python train.py --n_layer=8 --experts_per_token=2 --router_cosine_scale=14.0 --n_kv_head=2 --beta1=0.9 --grad_clip=2.0 --schedule="wsd" --decay_fraction=0.92 --steps=7116
Below are experts of layer 4 (counted from 0) of a mixture-of-experts language model. Rows are named down (a neuron's output weights, with its number) and show model dimensions 0-191. Each number is 500 + 50 x the weight over its row's rms, rounded and kept within 0 to 999. Numbers have three digits each.
Before each expert's rows: a language model's description of what the expert responds to. This comes from a sample of Wikipedia text that the model never trained on.

# expert 60
It responds to: Foreign name endings. Final pieces of foreign personal and place names, such as Marc-in, Al-ger-ia, -ski, -ić, often in sports rosters and tables.
down0:476574506495471618510429576458491478543527480496437525449479529496505541503449422437520454478494432498455493491539506473450365578483444431501522421384465488544601512466531452442456532530513528490497480462524532497548471477477540571480470452551463582512553477522501594455437491553508481599493525521481481501466450437534536431484486486539497515487423493476505394462456427540541512523537354437427512477484382422442499551528556396548498537539450459542507521486437507411489508530582467580446589539498502463485562515534534488404591402419517486417550487517482532467590502389517578596
down1:470519525480496499525599532539477491454466526483514503459499509615548422566427450463451521503521518555392346445526504509528571394638572477516485509471538453450526456495505556401502598488490445486440526433457504444463534414480463566519503492518460438444587545516553409406461518509490563569494484567483567508405440501522477543467478415509482443457509524540522569477494464504458424514526460571496491457534476465554479530479592541532493531552412459528579514583525564526521466489486479511453475467470531576527487693501538494492533546498470500483447428483491482396490594518446412436
down2:483533420559464478461558534493449561478464593481479566643495500423539508474490421457459453485602479533472510460434456596474581515500532583489526441478471493503449514414467412503505544490509530474462531546573377421520434553544512441526570440504447548459574510506499557545508463511495564457524494433454488521543541482508575485546528410382534563488506531601546519446598457501475422585510519560540541521580536572366491468471488556525499449431531362505507475547444431487540459470527463512547415475458455498449531471491561436444469501538498503444444404546490502435426483445479550461
down3:447482484535633519509508433584529545553494537448513428509538437599547549501504442519476492549410465402448489575523463571567480489424520549407506550521446476502472502500489443526495508546492545496592495602516457447502453506546558486592449491512524522445443485618524593580471607398580393576492470513485580533449480474534483485566492470524544511598552495446474550495483506550401539526467491515449487488488473458498595535471476467440472540488445455544417484520479519515489490543487416495623600577481576539441450509516473453528411512476425550517497517583513438536547467609477471441

# expert 44
It responds to: Name initial capitals. Space-preceded capital letter starting a proper name split into pieces, such as H-oms, H-attiesburg, K-obe, B-otanical.
down0:541523471539511624551442520516417413470607467549508498446442520523439503415585519468442513537466579485539576449448473539431458486579461544422499437469531530501538424463594398481502457445531458499501430500464535455501459414519526458563425533504480582501442458524528556529387477520504555424506602443573472521508547428585540444486472620539532463591526450442447509460565465487497525525443472565485519599448406482476513484501485569494494400545444493520452469560569555456522503448456497502488427492466510501490444561436487487424519472545535440451528483385482540524430593423485461494
down1:547480597526525474493517440519434485442553450434497427562541417480550487463489549608445481546554485529584457460475427495489472564542562488476523594556540498577531526458491509478552528664440504530487579557538486532551447453459431498478512606482501503528494522473485512475489508523516477509513575576544512568532516437466452528436494449555485473479460457473479507551549454447510602538475485448473539418488462647633562446466533464557421503500574465465532415516530507542446497570559599439506638508532390454495471571475489491534561502595526522518469431445526432415461463558497501460
down2:542555545472542519556518415502437477413525532465468490558486524542524488511540416487442490512585528468546548527468553575477524486537514525410467538533460565457444441435594479550580575466439544625542521429569452602515518579569490526483543483587525511544440497454507516475534537405531476522527563441555487401411527453473542486451456415545486560509531490469548521564580456461482510532513497439530533492498621472471511471629440511418481430476583493484514440522542462561534495518449439432516397484508484529424448509475544437459363543507405374519490517512510430475510428491530530445
down3:496522537491470462546531398382454520476359524519496536528431570433603504443501555442485466544470431576557515444541530468431489453545578434586415539575512514550577501534430579473499575525506487554491605569495543512491491516548589521447506592445498474533549589477494467482458480439583431478525530465484523483560508477596554477574596485474567503455555440532472488563540501506460538520421562426471434437541464567610529478559496394541480501502478420447525472441583458424564410488497495563553510477526548465577554536526525526511513532503527456582504474457480482520491431529446437500

# expert 36
It responds to: Mid-word pieces after initials. Second pieces of ordinary words after a one-letter start, such as s-ens-or, p-en-alties, l-ock-er; also guitar, head, own.
down0:454415498542519480514468488492580466506449550533495499482570530629407418435460511509497486521298459373488557529481470542571556561503474402468487549448421490499495477524508531387447502551475467426479557522550555482502505521464541495504469474478364485527440437453442538556489489441548457538478514457513516500525476473420456550627484552512477533488510484494576517464505425492481487476426511383497476544534436528571486490508532566533547474525507559425513493459530631414476463417442500537377450505549552473485499497486491507476563478467493593547493457513395435577433503499544489447
down1:520447555538562545405447470419468520564477474471431561583476496505492502543509483460526442435473579454523464450467551527550451604439376430431517422607612520522549503487569516500471503483519492573537489519528520525529628490506432640484448461491435569517499480479441411591488432532432470524443492423469506460495522476477522525485501496554604440446500461474520475466484446526518491461472493381537466598378515531490501545463561447517450516520507555539506477500550542486460474543486504491530456480596480416578531567460539556432511554508400520447483491523451456564532580417383514516
down2:432398604585547550546515562471442439482496505479513489559461488467464492371519459469504498522546521433561472528525494448527395551474492541556520487469482506547553464529492484514441464471450552513401471381554487609565522397515494450422473518516568437419530449569621472464527429472483494533509550512469490548473474489514516476508570476437443576572441472501584486503528536449593559471482551509529555471469541501534445494595553501598567537487464468564448494405498472517456456507468580462565512560498522453442472404534378599425534550414494482501535472500458469528447453531439411568
down3:521532515482445383424518468417415480508423473474471498416493528528529512568493360531547525526433499427573471528552528649378463581507459478492438478554501443490550514456493458488569489521522573495456454455530477512505419461481545435481459492488404453533492535480478492396498575511528472450502508634418473522479579524512535530446644492514600519503511423508425398475508496479482430565483479483416546468429582530491449492542543498560483522487570508532598512522592446616448497485457481494424494517381448524518534435524451548435504535502474507518458486500524484474482469436491450465

# expert 23
It responds to: Name-initial capitals. Single capital letters starting a proper name after a comma, dash or list marker, such as B in Brian, R in Raad, Fl.
down0:503534503466522447532480516423527438455506543538548548572514493563421551460487521504503527481534449484453460498444513485550537578559521463496555494626465516401477478481576450463402535431485469441491444476499471585492466444381451476514453514443509534479647532421508453562497498471563520547548458575472542543479551492417448406453453434490550445473592526491561390417511567551563595502472537550497520505531435436536519484533519500382542531455415546582488526528500523511524503505494491485576473537663492544515511439544513522526509522472515447506426429446581500629582562450498466537
down1:485537576526472573472556502613498487485480453496581538552456503429582509518568485544519515388459506459485486605528520496447524495505579473578455536477488433527469545439603423585493434495484527507449519543516510541515503582454537480484534579458511436533505469462551575306463493434483569543416507440566495517437521482514514438522477419517553464472530402440487549520522549579599510574495475470466415502561501491524560503481548439496507476409607477543530432471469466595440450600432493473491479460485492484487457533521508465459486646479487441514469481435431581495434523427527554501
down2:506419580474489524536455454458484505499524493541471607546485481488499520456496549401549526506478541574435523446430484600491441440444478445429515465543536439457543545534566446469503470409519541458554497451460503590429493513560417542416516501518673471447478567511499580472576524486519535508423465582547594453432549538513610504463509543533529466502494512557432475420536513483551481398547442485439492553460462559536483561521442550557439505362576536508475549582535523562543476411532505487495517466533528509436533416484529587547560434526536561451470601496566497470517435477543451485
down3:442435450410532487404484576463463420552553566451500512475536474512473448466500577537541499453535504440457449426515575603504518504502556394497499454479471510401521496597467468437484540573449457526542523503516541490505579562419435442400579507470497521359564532479461527548456493425507490532482489489446495400505624474431512444442539570426498569515560462517468607479556414482539421521413481534502524540477463484493560363498446584438525540445480504538496494457552528522486519571545539518514456423457499502465493491547485508423485440406513483557540477535451595436422529452516508493

# expert 45
It responds to: Capitalized name starts. Capitalized first pieces of names and titles, especially given names like John, William, Peter, and initials I, L, W, B.
down0:560469561501452461492507541522433457528435566482466574400442572470527470588440459496484517521484402396446446653507479507499466535523508458531468494417501529503489465476561454388395502524570532477527491527459578378493546516406559521455444533446455371448469458476476486460478468527502500469493504582398488443500519475509554459478438424525466457469517462530459494644528508597509473482559486492479529443565421521492483550487502458586510456492480537451531548586502509487534469471545490548467409528403433448492579565438461553502566473453525473474496536467532640484483545454550466577
down1:474573491457493465494422618574444490485414602458494468637576501483475461442492531497564478465504501458477525555567530538511479500552540508495561537494517548545502508479516505468517496486485556513564543522462602527495463515472508509566502493578454435513427466616512469539487585471620425608490473439522431564491454598596571491524360525469517459489559509545548527468531395510460446433528484537484482439530517562465493568466467408498520614431484477497496445488553540523465536496647550468480511506567477479453426470494503543481560522576559367408534491511516409476464510467466459494
down2:526454462551492503527528506445562554582444422612526579639509493542529408564539568601492467461453444487490499473507599448480459511503515473511567461550487475516421514473541530476531493430463538466430413522539514626546515550468482452517420477622520529473581460558456436442502557518482470574557511498533579454510559503569462503505412537445593442512486523541543555422475452486548501416513512521513526501503493454480526510437503553532498428374488535428405418618441539491519473510462474506472487432480512545611527508490563466562439577550564495454512470450575526506549395533506506464
down3:493436425545552558564517477437474538542511403544562562422482489483520483434590573499514513442521469456534559526457535504458517502479532569597424464530421482526515587450543468437418529464407486494466556561537464576508440498441443556460434376483477491544587578394487464529501491485512453483470455551490504436504486548524513451596494407523493454532562597500505558497577519471563440403549470542538538539558487493496425578558485519455504504483489399460625439485463467516412600449478473523474426541544556470432452488484528543445490592498530541467577504480462416423583516521523458452

# expert 20
It responds to: Verb and adjective suffixes. Inflectional and derivational endings on verbs and adjectives such as -ing, -ed, -ized, -ible, -ian, as in organiz-ing, decl-ined.
down0:568504503488466544578538423591503467481513392644533537532499464558438507547589479491569496448491437491552523503426495533461563514509552491523402508533478488474370522467480539519549576417513481537455536528415551481420470508506496439497503489435554373524515554545533546509553527556484432545481512537557512473532394459453431492521442456549449433424479440412422457412561518569499542523539508491602513487579457487466516475561490514430545485488376586464422442505594487479519457468576467520484519499524515493558414589444609486538514441516533440465466513529511462527454485496412569455
down1:415485450517552492407444545457417437410435406496526482437562498519514445600506428466480583494473558522517461501509479481515469559414452462559469617465534471490496474534462473507431523466500489571474561578528514508563456487515441561447494487559436414632479467505501540536429537534589455632624537489546511433568468481473506537477501482435436483614478589524547488456477557473500432421466540547539504464396519564536511519559463513445459435498463515494565468575339537464487539541528545526470485530530547453445485501455520487536569508524562548451399507451459496466536481522439557475
down2:509496557564447556608524509583563499465466504561510438423436487554554565508589446505479559523353454484481449560520410478523497513494538510494563506540482511427404490469442485370520476559573529517518421518529547568484548568504457448435386533567497560541469584502483497569499524525438414539413432562587471486489472405519500504572441440556435493507563521528566519434498498511401496443508536411427558505454456497499439529508472464525543520492492517400527446462520583524525459493564529513630442470540536536501569517483617502585516452455523485538448508477529493565469432479509498447
down3:541534565520554520492516526475552576472571498561365446525371440457450490478422432532434471508568526499532462442534522468539514514438461570566478483439564605434550498465450510503438470486545461528440545571501432532462506471435441493438504446582522450496525382468455495556461476499505458451416431546568456472487445470631482527532488454590584477485470554509521609492451461525439555534588506477493502540564486501475452427461560507508510532584512468572485523571534485520496475513568515504446520440545440530449424549619425484546474480536520367491534457541520512599547404533524553525